Weights of a small mixture-of-experts language model, trained from scratch on English Wikipedia: 332M tokens.
Below are experts of layer 6 (counted from 0) of a mixture-of-experts language model. Rows are named router (the router's row for the expert), gate (a neuron's input weights, with its number), up (a neuron's input weights, with its number) and show model dimensions 0-159. Each number is 128 + 24 x the weight over its row's rms, rounded and kept within 0 to 255. Numbers have three digits each.
After each expert's rows: a language model's description of what the expert responds to; "mostly gets" lists some tokens that are sent to it at least half of the time. This comes from a sample of Wikipedia text that the model never trained on.

# expert 8
router:101130126098120097111148146117113075099132133130117140152118149133119106104133133138122156098098156102127160091142120123167121113162145161088105149132071141122103150117188166118139110126105116109117116113152129161105140111070150125115137097109157092126136092114128161090117113170145147136141132143209192115118144166170142136145123140147142083178091103111141104141139131130154133113123153163132121148139084117133128114075141140089114127086133118144126101147137143125150122110129102
gate1:115150137099139111099104146113111128129109165108142117136116176132134142109112172130098146099117129144124161155174096112122189130125125141152109098090130113125107107154130147112123157148131143150133101134138106117180114098169144159124097100159126145163167122118094131108159154134101144137122127176128137119103168144112157119077187118146148126161202128162141110118093119108127079128106165124147092141150131154186114145102117144122133096125157120126090152079134125145134139125125112
up1:152111075146149107119121109118171139108157106151105175144121111133099100137103116134133133154102137095142137094108156166155117183122111138120140168187161146135116110104104141107148098073122160116135120162141130138083127110113101168123120163103133081167091152138155110156181088135152106117141155143147129139132110136119084115145098151108141111118090145086134129152156137121122154144137100110164149148117102133115111127189154123128143158135149143105115107163157157156118123108137138
It responds to: Places and table cells. Country and region names like Scotland, Wales, Spain; pipes and blank cells in election and sports tables; common words like the.
mostly gets: " Spain", " Scotland", " Tony", " Victoria", " ENG", " DF"

# expert 21
router:129084142130121125097157126123098136081059134122150156119165113146137137135138170076075129111111128139134122102123099152104157098154094126130133097182144141107108138115118136114082124161125149119130120154124109107134093091096148116118146108110078122121112169126152162146170141123117124182124140108139113160117107150161153132144156130165152109132145105123141130169151116127105149123121116148132123146177163085100163142114087132103136157163123093146090136119118125133176158105138092
gate1:133107126100120126140110125165064144087145158158146115133101146096129096116131134161121070124127152122113128124165145120130104134133103113103175142162128181113129146163140140163149099105109152113127108110153119107166170087105140118125124133116135155121112154144120134099142158096139118125165085177128098139107173145112146136121129126086105123104124106172141126136146144135145161147127106151143108124139171052123143178174147116124142078151127118155102109156141134118075139125114117
up1:104114163127112153107149167111130145130118108163103128130134174129096116119159121092160141112099141125147122118095110148132125151114150174124095153124112096131150136104097082120114119156164117163120133151131137125155115161138111090088136097153089100180098119164153164116125104113117151078076124124170122121129091120143158163144141111130169121138074156101144134096126133124131144156128116136129163098110099149137096141103100101186079145146122143102121164096099102140125107151122149
It responds to: Romance name fragments. Word pieces inside Spanish, Portuguese and other foreign names of places and people, such as Santa, São, Luc, ñ.
mostly gets: "ñ", " Luc", " Santa", " Flor", " Emil", " Crist"

# expert 3
router:112139105123141096135167111105100141130112133133103119134154120131132118155128130142119115113087129140129148108172054138108134112145125123130114122152134101120143116114129153130113113139110152161112097143151145133136146109152111105117116118135086123097113163148138169118071130118142140136156212139122096139149130106136180130133139145152154097128130148104121159158170094165126150119083131170062122150137150120108142162111084178101080138122087121120105096148150115084125108106176136
gate1:084110108088135097150117151133122085133121096085111132093135114134164129123127109158115118130101101153135119126144100119126120110111115125122083111089170135121132123082111136108170159170095114092167172100103147150144089064151145137136089153134136180122143155173119122089091124137097120160123120071119106134125123184098157102110142173119113138122111104166119102099146120118126125121129126149163147100165117163122121132161131113145105164134134107106135135101135146112134160148114108
up1:152132131166132136103132134117126159087137147152113098106143122119100135142115133097131115135147155113118131119125181134132119146091147141139151125162114124152115142179149142124094098111179159150096095150114116113105121172088162095116174104112157095129110123086141098189155121109155155087127126166130134113162140083142101171102102125123163112140157132111147150163097125123125130147144129097070107153098133111122110109096134176118157084134147149171090132118115103125165120119150144
It responds to: Word-initial prefixes. Prefixes and first pieces of split words, often after hyphens or quotes, such as un, inter, pre, the ur of surviving.
mostly gets: " all", " un", " inter", " al", " pre", " per"

# expert 15
router:098104100116144104149146124101122118108127107099104134144133087169155144132109143103140152102135139105171161084162124161130149129146104139142117151166134134131147108089127177148117088136093160128117098101146119101115133065141132090091158095113143107142125129123119133141099132150149156121138134145089130150134096098146135169148170132113175103099110121147101124135148126151157138078129111130109151151168101066112194101122114124126113114140104140136117121152179135156147132096173121
gate1:076109099139136154157134171179106083142147158147095160105101085175140117158096098155150114138125160119125131130145138089116164112069100094138153148103128093126160111126112133126166111147148139119130137072153151102070148132134131165139104141143106161126125107106125150093162107150118102097169150083107104130139137128154105114118159167164094117140109121126173161149109120135135106150115143087099085087122129124115150109125119123121130150144146136117110140158111144125124141123133126
up1:088128142109121115109095139161111088165129139109129144062093111120157108157152084154110120164157128152134143126099091127112150088116106110153129126133173097147133104123104150129166155126132139108143110117156106132110141169137148156133133167153094162128103132165136163140169082143151110151142165067116113129117152104118130117120153133159084110100122172125168141166146110086121085158117125090128100094133161141127103105137117174132132137126125161121133142148144140124112135084113110
It responds to: Sentence and section ends. Line breaks, sentence-final periods and == heading markers that close sentences or begin new sections.
mostly gets: "==", ".", "===", "s.", "es.", ")."

# expert 13
router:117131095154097134116149089118146139124131134130144142087167111174181105135119119136106127053125115116151135118116092134100147134140124102088122112125131156155117146104113143143085098127097142170114121135119112168132135120120114109137165095089133108132159143142090123093104117089127156131163159142103098129141140156139144115135127136168156114096110119141136157147146111131143142094089113155119126191152152111120161102101123147113105171162131097184071137157155161112120144107165103
gate1:157125117121153135148132122098114151071142098118136148160121100126090149168116179117145111087126132156126129070134089141118144123148175172137144111106113106139163134100097136093144149117161122154132185137160138109171118112089123098188092115137134156146120111119123059148130128139113096153141161096118121130066135121133152130157151137092142146118153155151145137116106168123120190129095135117122139122168126107132149113115103131151099139142158144145122147143102144127116123148162117
up1:132161118116156095142135090138125132072135126128149156176100070114138137191164164106165130096138115128142091079095102126120128152125168165144138098091102114132143103116098154112121152090151102126140159127157123098156137094108087104159134108109090151126085122120131125133089137143109138125141133138135131139089146133106119143145176164104160123095154151168129119111151174146136127109138100154125151089087095125126121136147087142151097138118132130089147144108140139135123100126162124
It responds to: Nouns after articles. Abstract nouns and ordinals right after the or a, such as part, year, number, final, and the down of breakdown.
mostly gets: " part", " year", " number", " final", " set", " time"

# expert 0
router:143142120119080110080147110085109105099078138115119139125124088150129145112081165102116157075112153120120150101135129129136152127133099145155123147125098132124138162098108164164131102136120144147063114131102122148111152079130106139118150104088137137146153166167138175133149115146168155134183138101139153136127102132111153152164131159174142103116115164082126135152131114099109152092103112149093111129127126119104166105099118140127117132143100135172112129137149141096117153122168105
gate1:113122141147143143145123159146130157123172112134093110124108116148125100156095080093094138135170163145109144139170106123153143120118129103165104089139112127141138113141117143095194139098138140131078119143133097128159084149107152088127115116150141127170156106100106098152145149110157113143141108132130142080164141163137154108100057131145136119144083112116142148138133145175136119139142144118167106113123131144162121136079154149078113125145127104122089155167124131126099142161102149
up1:145159141089118102125131144166149117160091115144142173109142113146143110129133177111171139177146115135159133121095139143116087151132144100128119145065173064135114138083089149141116081136057117138137151131131162153109119072135144129107118159106158125145132108110143137086112141138144114074118108103130131144122118106154113120170149123106132117132138171141125090135126145076124140112151087155112117155122090134130142121169079116145135137114144148131145120121159118124154155140135130
It responds to: Prepositions after verbs. Prepositions and infinitive to following a verb in biographies, often before the or his, such as sign for, with, until, after.
mostly gets: " against", " with", " during", " from", " through", " before"

# expert 22
router:101129126097120097109149147116114078098132132130117140151118147134119106102132133137122158097095155104126159090143121121166120112162143162089105150133074143124099151113186167118138109126105118108118114113152130161106142111071148124111137096109157092124134091113127159090118114171144145137144131143207191115118144164171144136143123138146143081177088104113141105142138130130154134113123154163133121146139085117133129113075140138088114128086134115145126099146138144121151122111129101
gate1:111068109127099085092137112137122111105102103071148165108169126117160102138121108142116129105115119134128127160153100153105148148121146089119167114130161152086100152138081110113146139136122132145155094139085110118151144151131149154129117153136133126093144143123070095108101133137108118099143129125131082118089145133113135117152183137122139084109191155150098132194125136149146135159152127095107128101148119150130141125160123132155125142095141149144146123103118131094123167159161097
up1:082102101147121118163164137085140139105134065102091142164128115143102102141164105143104177097136093112104112105150135132096143168139136082090127142139135125108141143102132139108108119086150136080094110135141114139142150202097148137138139154140143131139109115100122125126147137166097112164099136140132137138103172090173140112140121153123109146124149116137117087118107168094119132130138106121126140134110147156102155136135121119109147123124149091159110127113098096134109194172165142
It responds to: Row-ending table pipes. Final pipe closing a table row before a line break, often after times or numbers, and some adverbs like mostly, rather.
mostly gets: " entire", "==See", "″N", "She", " rather", " San"

# expert 9
router:103128123096121097109148145117113076099131135129117139152117149131121106103134132135122155097098154101128159091141119120168119113160145163090104148133071142122102148113189165120139109123103119110117116112151131158103140111070150125114136095108157093123135091114125160089116114168142146137144132143210192114115141168170143137142123139145142080175090102111141107142141129129153134113123151161132120147138085118132127115075141139088115127086132116145124102147138146123151122114127102
gate1:155109116181110106129106118155103111120145139136089125117138141128181095081108102129157148143127121154148093149135099156154148117100160119119101118159114135135110102103119144117164124096131081120092104103077134108107107112152146112119106153130136167159150105106112114142088122121160159184141144171110167106099108163102133121136106135143149147092102093077127151137141104135158150112138152077146115128155132119137153130143114145152101057146132089159111148136126126110137117124151086
up1:125125154130124110128157124131146110150107125119112122117141131093129136135123101152117120136112147108086164124121125070101147133156171170114208136138121098100131150127125114134111114144145177134136093113117130155162148127100087114168155106137151072143141163151170136166136155114097099057152097057137109133142138132144106121102131186123140123157155126105096121125123137137138118117127125128135142146099128135142102152126147104163144179109089126093152123133121161129127086143102168
It responds to: Determiners and possessives. Articles and possessive pronouns after prepositions in running prose, such as the, its, their, plus US state and country names.
mostly gets: " its", " Germany", " Missouri", " US", " Mississippi", " their"

# expert 5
router:084103113135099127105124099125099176113125143112108180135163112128160114121154135090148155116122166126149144113132106139140151114171111161159102138145125102135114127105091146139128107128095151142109081126086136130138164121132083115145140118111092121114130131129092137056122116100105140146142169133113102149145124105122137174131126124162153145135099118119192114157144123135149136083110159161142140185156097134117149129109076173128099152123093134164142130103157126103169106138134101
gate1:110093106132129123150121114161135130078129165111120110184114134122141162148113097153120122186145126129104145147161115124143091131124136097111112138122093164114150094177129130122127144119121137150145119106094147130110135147139097154166162188091152093162129128138134138096154130087121118107157122165129146147137108133071131148162158157108165150155125117147133100120154109151140132171155125125184117138134110123103104129123149139146123129126146114100180169134121147079075091091091135
up1:118084097095103138151149129136129181113142148156121145144142149121091152124124114166147122170155126102120155107151109083130103107122116096108087155127135118139128117187152117155138127115102157173149128152104157139096096143145079147135140161069138133180112171145135136122130146104097151105163135123141141149133122095127113114167125152084144108146147116138151106122155121121161154138138128110161150150119121123104086154098123168122144130138140122125170165157127176109065119099113153
It responds to: Song titles, pronouns, name pieces. Pronouns and words inside quoted song or album titles (You, I, How, We), plus middle pieces of names and foreign words.
mostly gets: " how", " you", " \"I", " we", " You", " God"

# expert 7
router:102128125094119096107147145116116072100132134130115138154120149132119107101131134134121159097098154104127159091145120122166120114160145159089102148134072142123103148115187165118137110126106121107116115112153131161106141109070147124113135096110154092124132090114129161092116112167143148136142135141209193118115141166169142134144124141146142081176091103109139106141139131131153134113124154162130120146138084119135128112076141138089113127085133117146126101147138145124148123111128100
gate1:179143131123099105124138125137144104156139122131128102108131168118125123124121131167113095135150122056101108085113098177147115136177127126135151154160116157074096174131122149110144099134151146112138096131114108133131131137111159113140147089143146152087110112114118131140125108113096137148109152103113144116159094134152111095136116110177096116102076147150163135136111133148103125116080135158123160155104145142145115142142097138142099106154117105165141133123136035128140165136098108
up1:127117111116172116129103145115122140099149130137153160113121104098129135124158155102125146141115115181121108143150103123133155144130105125104167158098148151158175104138131121171090104128120162104132112144140121146122161127111123100170139151128160104129150121121167116099151155135145136170130120126145115170161139142158122137172144081141141136094184155108106098119175094143152115134158092097132117174125123159108105143147127110148164100088096165132129137124125170096063074114124136
It responds to: Buildings and place names. Words in listed-building tables and place names, such as The house, United Kingdom, Church, tower, Road.
mostly gets: " windows", " Road,", " United", " Trinity", " tower", " Church"

# expert 11
router:100130125099120098109148148117113077098132134129118142152119150134120106103133132135120157096099154102126160090141121121167120115161143162089105150132072141123103149115187165119140110125104116108116115112151130160104139109070151125114136096110157091123135090115126160090117113167143147137143134143209192116120145166171141135145121139146141081176093103112142108142139130129154136113122154163133121147139083118132127115075140139089115128085132116144125101147138145124150124111128102
gate1:091145100109094091110141136147134099092154140111122168122138129156168128125149153090128144161141137148110113144095105085109157125169122137151097132108179122180101129123131111120121124053131101135160130175134137152106165128115090124116080100135127130108109102113108116113144081130100163107104151146154123140105102078107122154143125119148103114119155092120170096090142121123165145123145102119107157123119111156103137122120127118135143113106075147136082124117189103133149151129153130
up1:120157123131181147162140093116139079180101154132163112142128105086118136168095110081122140155162083113127105126157130155134149106139080134114083149100145133114069149170159124112155148114107110096131124113100116140072153150140129082120163115116120133115115122152118146126118142155125125117128098137133154112079109162131133136134122162146145120112127143119166106115126129143120116193135119128092140135133155141124124065136133150132136153154109078121092111085105096110111117107103115
It responds to: First names, years, devices. Male first names (Chris, Steve, Jonathan), years in election tables, ±% and percent signs, and the noun devices.
mostly gets: " Jonathan", " Chris", " Steve", " rooms", " improve", " Howard"

# expert 19
router:098128123096121097111150145120115076099132135130116141155117152134119105103134134135120156096097154101127160093143119123170121116159145163090105150134070141124102149115188165117136110124105117110118114110150131160104138111071148126114137095106158093123134092115125160092117111169145146138142133143209192118118143164169142135145124137146141082175091102109142105141138129128153133113122149163133119147139083118133127117077142141088115128085132117147125101148138144127150124113129104
gate1:116130155110118094122102138117142140116101117142130130104141134123126136145121161125114125136106173148131141101111115129097164102185091099168132117137108145164188095123172090103147101145131185187153116116110095118108135148144121111175151106089134097137114113089118142129192138117104129114133160113128113101162142108108106139147109152135086135091147114128109111124079087125120148080141110138111155163113134144095164114100153135123118095092125127120106183108111130123105122122166117
up1:141095170152150134144144149119116143123168124131127126141106155131137131093068117111145090117133104105126100150117128127118069179118107131098133109142134131120097189115152162161090166106176112090129126084130127135103086127166144129107099123136114079097110172150103109159140130141111154099180131092110134123103101137155150104097150106140142167159149121135146145112140110161160141107154103123128113100120125101146099098139109148102129085153147150144127104132150114124142099095155161
It responds to: Sports tables and teams. Table pipes, zero scores and team or university names in sports results, such as Michigan, Harvard, MF, ARG.
mostly gets: " Michigan", " MF", " Yale", " Philadelphia", " Indiana", " ITA"

# expert 17
router:100130123098120096110150146117113077098132134128117140153119148132120107104132132136121156096098154102127158091143118122167119113161143162088105150134072142125104149115187165119138109125105116106117115113149131160105140110069151124114136095108158092123133090114126160091117112168142145135144133142209193116117142165170142136145123139146140082177091103110141105140138129128153134113123150164133120145138084119133128115073141139090114129085133118145125100148137144125150125110128102
gate1:143088146124086113143103158148109123097093157085117134147147074144123087127114116120109116120141104120149169158124144140086109120101091163115147110157124112114136123132130134088127067145113136112120125139122148141146132092171101154115081108129086107141112136112125178098145129165117143181101141151101182119123136154091152186153169106121141110147104108140102110136116148107129157168138090143091109123102164151160150129140116122112141098129117114118148136129128115080095096134146108
up1:178079173131121130121164167129148097090156097139135122167105131146121108074139123158124104110129139087101117100115138088141118150075124109103148138148163112132098162107160110126107091123181173113146112148127117120117190127140157116096109124153168099148134089137123139122118134150102073140133111188135126110141100101128120133117123130120108145138106154101121101149109131141135179110086135141152123139127124171148138119117136127097120136137121122147145066142090124103150165139144130
It responds to: Infobox labels and coordinates. Infobox field labels (birth:, State:, District:), coordinate symbols like °N, and the article a in definitional phrases such as treated as a.
mostly gets: " birth:", "°S", " District:", " Norfolk", " Province:", " instead"

# expert 10
router:113110066145118096141143124114118131103097156080109173118120106161131153152070146085105171137106165149112145110135098163142159140166135142089087109146099146115123118103101158125122116126101130119118090113108117111156161101128133117123143106090100108099134119147149153110138149145135116145102181099145113150142125126181150140127117143131141086165122145118133193175141098151143159098125138119146096136135097128115139153112093136128111136127146117148134145194154147116172135126138105
gate1:146129136113157129109165137145136087097137148083098124138111129130074148135092147090133139109110119149115155108129097126088126144125132150115121134126092154127110114163077172106139088098136147134104086149142134095125137140139143148134151097134109154123106149163142156120171110112094173148153110135146135143138126114127144145125128124148124129153170078105145157144135146102109136149113144170126050117104092134148140145123141139115093094080136101086151137164148110115173120153060135
up1:110125095139116122137076106112108184159127117157141142124125134118177143118143112156124132153142127106115139167137132149130147106148110150160133140110148081159162152120154107158128146141132098077125147112130123122091123149134103116157038159155136093130124111090145125125076144151163107135099129127121140122108135112083110145135152148104109123069105142129131091093129104128088132112086144107142153121126139134083142123127116144128164126133161155155101122080109142153081156110171104
It responds to: Capital initial letters. Single capital letters starting a foreign or unusual name, split off from its rest, such as Sch-l, G-n, B-K, D-ellacqua.
mostly gets: " L", " J", " H", " S", " M", " Sh"

# expert 23
router:122114110119140107119144131100121098139121138123096144127112128133151116159072147128129147125152155136121129116135123197124145132122128149105124128139138097124120166076134147149131120159115134107121102087131112155128156063143149116068181096125128109100136137157112151081131099089142130139156133107091122157122142124138156164118136154114143132119102137099140154168194118148169150109105132194103124128163122094099121114103124142066110125129117096139097113162157129116149144120163087
gate1:096158101123153135119135123115138107116082061140107099137132120166165134159111132143146102153104106115156144153136178069194097143114141118122134114109145160125104138143136158098135181119148118115156126088133101125136143128117130124122099115147116144117118079127097097120126185125139172151134084104120172124107129120129104109101105122131093115156107117123115096136108114115117137114134095174143115126133136138107143146095131092123125150121125115141167168080151085160166140165127079
up1:177088151140114096108122135142118194125180208124127155137114138103109106101134105105099178087158135142087128085113098147119122120144134127154085119160119062144145105128128108140118094121133162148104110156136128118138111128115134121110150159103153118155157173137120169160142098131134099084111128153161103147146134116122125148154132124127157155112129163130147141110157132146156123107148154087111138133157119161150132108163115154115107088143156132148106116126104142091129132114143166
It responds to: Numbers and scores. Digits, decimals, units and score dashes in tables and statistics, such as .5, km, °, 2−1.
mostly gets: " (1", ".0", "°", " km", ".5", ".6"

# expert 20
router:101128125098120097108148145118113075100133133127117141151118148133120108104131133134120157098099156104128159091141120119167120113159145162091106149134070143123105148116187163119139109124105116107119115116150130163106140111071149124114137095107157093122135090114127159091116113169143145136144132139210196117115144166172144136144125137147143084177092102113140107144139131129156133113122151162135119148139081121133128118072141138090114128086132120146126100148138143128150122112128104
gate1:140099127138125128123138182109176098145138156097158154096152075114103135127109144132188175109125090121134123131115083153088081122082150113150129138125099131123151117170109148140104136113123110172095148159147125154163155094085125119105124100161078117107153142105133162103152115122098112137137120126125145110100111121144129153124118128116134116140105131088156157107121074149074126119123142108140137146145130135111126122118137141122135043120087124084138126142141116149150118109093141
up1:142118132200106152099078116139131129135119137130093100112152116135143137155118082160114123131133114111108093117159131131142150128166134116125157170136117164093115157142150097107153110148132130129143155099143142110077125158134145152134161172134142126129127107167111098129115110138152128133119188127140118143145163142133146101118123076096169136092179122118122117143109185065167143080107136141119129165117119106108109121094090156122154149119172124142155108117114137146123135144087089
It responds to: Table cells, passive verbs. Pipes and line breaks in results and election tables, first names in tables, and were or was in passive clauses.
mostly gets: " large", " GBR", " Insecta", " Harold", " Kevin", " Battal"

# expert 16
router:100131125099119098108149147117115079099132134129117140153118150134120105104133132135122157098099154104128159093143120123167120114162144161088105149133071141123103149114188167119141111126105117108118116113151132162105141109068151125115137095108157093125134093113126160090118114166144146138142133144209195115117146168172142134144121140146144082176094104111141106140141132130154135114124151163132122148140085117134128113076142139090117127088132118145126101147139145125152125111129102
gate1:133156109096165108115124148126142094141109186152107112114151141124128082172135109096106120145170100132167135136181096136063107125124131147106130128154126115154124122116153147139126100138125115123139136123127165169126138165138094117133167078157114117125134146110119095154106116148120142181119116107130134164104130090085115158174156156089147103106118143131133123148153129144169159141121168101133143114125102123151139142135113149140153133219126166123124109123120080101151132117148133
up1:094131155156133116128110109108138157151175123159092137118098141106081110085111112130138109151163108139144088103136136127148097111108155142106126152132108140129138155122126111127112099119123132122124165122113164149166115144118144108108101113158143135101118145213132123171149133161127115153150116126084121174153153170127139133169152100098145128147098121116147138120135113138103137120123122173124123124141099127133108151098105125135150124103061103141109122089095074150104129215103129
It responds to: Name and word middles. Middle pieces of foreign names and words, such as Kuro-s-awa, Gar-age, Pan-chla, and function words like would, the, various.
mostly gets: " util", " Fred", " various", " methods", " MC", "John"

# expert 4
router:134104120146095106104182100084117088091140127107089133125146161125143166114137144125096180102119126107143168132120130150134160097154144113106115133116132154140165162128125137137134100168106139108099100120120114124169110138155110106142141116122108073135161126153090142132123188130149144143172129116128093139140142124140134129127172178119145121128123094078140140146149116073124174107108117151131130131138147117122134150107116153109111165089097143133110132153146164095115129067143072
gate1:115118135119123155098121181072123150134155140128145130120113139118115099132107133118155191144136092119120147139128102166089145114137138128136133128094118149138093121134150120073125110141152167123124125136151145122128115100135118123091125136146162134144116086145084117123178121180079150144098147166127127175157142127103087113108120107110110110134139123120104149103103090132077110096123164129137149171085162102126128113146153150104130129154138127128170164085105066151156139148136175
up1:092137111143162139159134143147103124094158106114125151137079148130138114093155100133134147152115153102085141151126174136120177125097124104122104128137128111126104183115120144085127121120150148141126112096134127113146124104129190142090124160136117068161140149114132108130136132149150111126123148186157157118119123131147150134087168167149142093096102156094151156130122109127099154074111174070112104118149137129107110113129118102132160178131112145109139138144111111140115155097122178
It responds to: Occupation and field words. Occupation, nationality and field words in biography openings and descriptions, such as football player, American, comedian, politician, television director.
mostly gets: " national", " football", " music", " military", " political", " Film"

# expert 1
router:100129125097119097109147148119112074100131134130119140153119149133120103102134133136121158097098155101124160093141120121167120114161146161088107147131072141122101149114188164118138108126105118111119114111149131160105138110070150124114136096109156092123132093111126160091118112167145146136143135144209192117116144166171142134146122138146141081176092103111141106142139130128153134112122152164132121147138083119132128116075140137089115128083131117146125102147137145126150124110127103
gate1:097090116168105166113133098112169107128133122111118152141132128123158132116144125153105131142142150168102086114152166103119136155156151120152152130114090137100114163117132136146095137136122103137127157113180126160132144141148147118102086112130117146150126132111157149114129149135141110101122130123151135150146162169172194097158151127143164122123182152066133104136150164138187112165121132163119161117113107111128162117069118083086119095142138119141108110146113124138104079116132122
up1:154121180162100142161138073135115128132156099135081150108110142134160102175143131090139134116115123077126095129146113109136125124123171092113095124133140133085156133139085125133154117154120141115128137072072138135130105128116159108138111123135141119137149152078139107143129151173123120100128140160126148159112135091103138132107132140119118109121104132111148154140106107129112182150127188131170133158102062078145150124069123136154100136162148113127140130129149124172140121146120145
It responds to: Plural nouns, list connectors. Conjunctions, commas and table pipes after plural nouns or institutions in technical and military text, such as engines, troops, units.
mostly gets: " engines", " units", " walls", " gra", "ra,", " quite"

# expert 18
router:094084135156115120103119147104146171123114176092076133099126156167179147109114158116083117103128097128158125100148107125111124100162146090134045111144141146111146123135146148127104104139111133146119112094140140111172101107146137101081154115101135107149122108157085141104120168139122151135149140124089155157128150106109143126119129167176142128106146152131164147141145113119146133132113103138107114171179137111095160144121124123100103158137115125145107092128133130151164173139125118
gate1:140174161119104131151212114111162097112105172087111139133122175119104124126121161127111150086106168107147138126149095122131180121106114103146134096148182100130109101111123126066130129139155121124128172142159159111101135116119137129130153105126150129156137108139105120144140128131135172123096109137120138130170125069116149138117086102119128143142147125145100127115153143130106117104096126099113113143122082116153141138157167125164132153105130202136132106117127140084143125162135141
up1:099088143117142097104079139135076144108139117148143122103123104131158117133164123137148103148133095180109152120104139135124124127063135168154138170141131156093134141137122124184137146098127097108168121136113120131154113098156145151126133126118137134129105131138141097105093156114103123133122116149140142121137135165121135101116203121143133131130092115128181124151155128100161111115098152129140098144152187134099139068111122101098168115156115075129071121121137150158106113103137139
It responds to: Scientific name syllables. Inner syllables of Latin taxonomic and scientific words in species lists, such as Hyp-op-topomatinae, Par-aph-yses, Hyp-ox-ia.
mostly gets: " species", "idae", " Animalia", "orph", "cul", " rad"

# expert 14
router:109086131118082093139130131106144118101099127140144174109128084157149153161115143150130150144108153135152152118170046147167119046120153160113113119132121117126140117113120159137113092139069153166094121113109090112138135125133149131083185111110126079158134094139129159144129113158135133132180140102104134111129154121137129145097166122126146113143114116116155141141155139102151134110118119131126098138146113102107124095112118135117099177139114092139125139151161148105131162104119128
gate1:142148123127093125112144141110096084141145154190155147118119149128112135153115137127138109172109148125127113102116135112123113154127113120151178134128130077109147107135129074098125137118140105136125142172150113117116143124171107187092109136105126090118130141135122168138113141117148158150121134129125134138118124135157122150121160074190097143149155106155139100176140034133110116125119130107112155125126124109145158089088157106143087123133099118134127107103140111083173094154120114
up1:135147119142115142086082175108129090143133169182116115137104152123139129148091093178164084140114139120099180136122165138114094132142099137126129130113119108084165100135125092098138123153113087114138132110121090126134143154134112131136123123148108106153120109151130114146137176119148141184104145120104108138120107155148112114161141111148114121167152141156117099159131084128064170115115110147116146080140099129132155133101138089116131135136084121135109108108134158122165067119106125
It responds to: Infobox list punctuation. Line breaks, dashes, colons, semicolons and bullets starting infobox or list entries, such as - Screenplay by:, Succeeded by, Website:.
mostly gets: " Succeeded", " •", " ;", " Website:", " by:", " Kingdom:"

# expert 12
router:100129125096119096109149146117115077099133133131117140152119148133118108103133132136121159097098156103127158092142121121164121113159143163087104149133073140124103149114188165116139109125103118109119116112150133160105141111069152125115138096110156092122136094114126159092117113171144147136141132143211194118115143166170143136144123139147141082177093104110141108142140130130153133113122153163130120147141085118133129116075143139091116128085133118147126101147136143124150123112129102
gate1:103122133176163126119172151116142137168097146159128130136129148141102087164124113112148115114132146152104104130134116084119156149136154126127099120175135163122124086146160145124157118133097162138126138138104119139140120148075123134148141139133109145105190124100081079113139118150119096175102140120126111162145154102117138195132138139119166153096115143148144145095114098153141116072121142112099147143139111136110156129107127130108169156121153139149171188106131148081128154095148132
up1:095174125152176107106156090117150134129163127108102128113159131109100127105145148125144110061132131128121135138107106101126154155159130142123085166125092141086127149169186109129084113110127136093134123127107098122130146129164117153125121109125141146129150112138089141112171142164088086126129097109101165125098133110105146125089099130128149155126134158127106136122117133137102116112137076117122143136141113159141132162167169087127097112188114132157120118142090152098130130064123152
It responds to: Table pipes, plural endings. Pipes after statistics in sports standings tables, and plural nouns or endings such as ships, towns, parties, -utions.
mostly gets: " ships", " Sox", " Country:", " Mitchell", " objects", " Minnesota"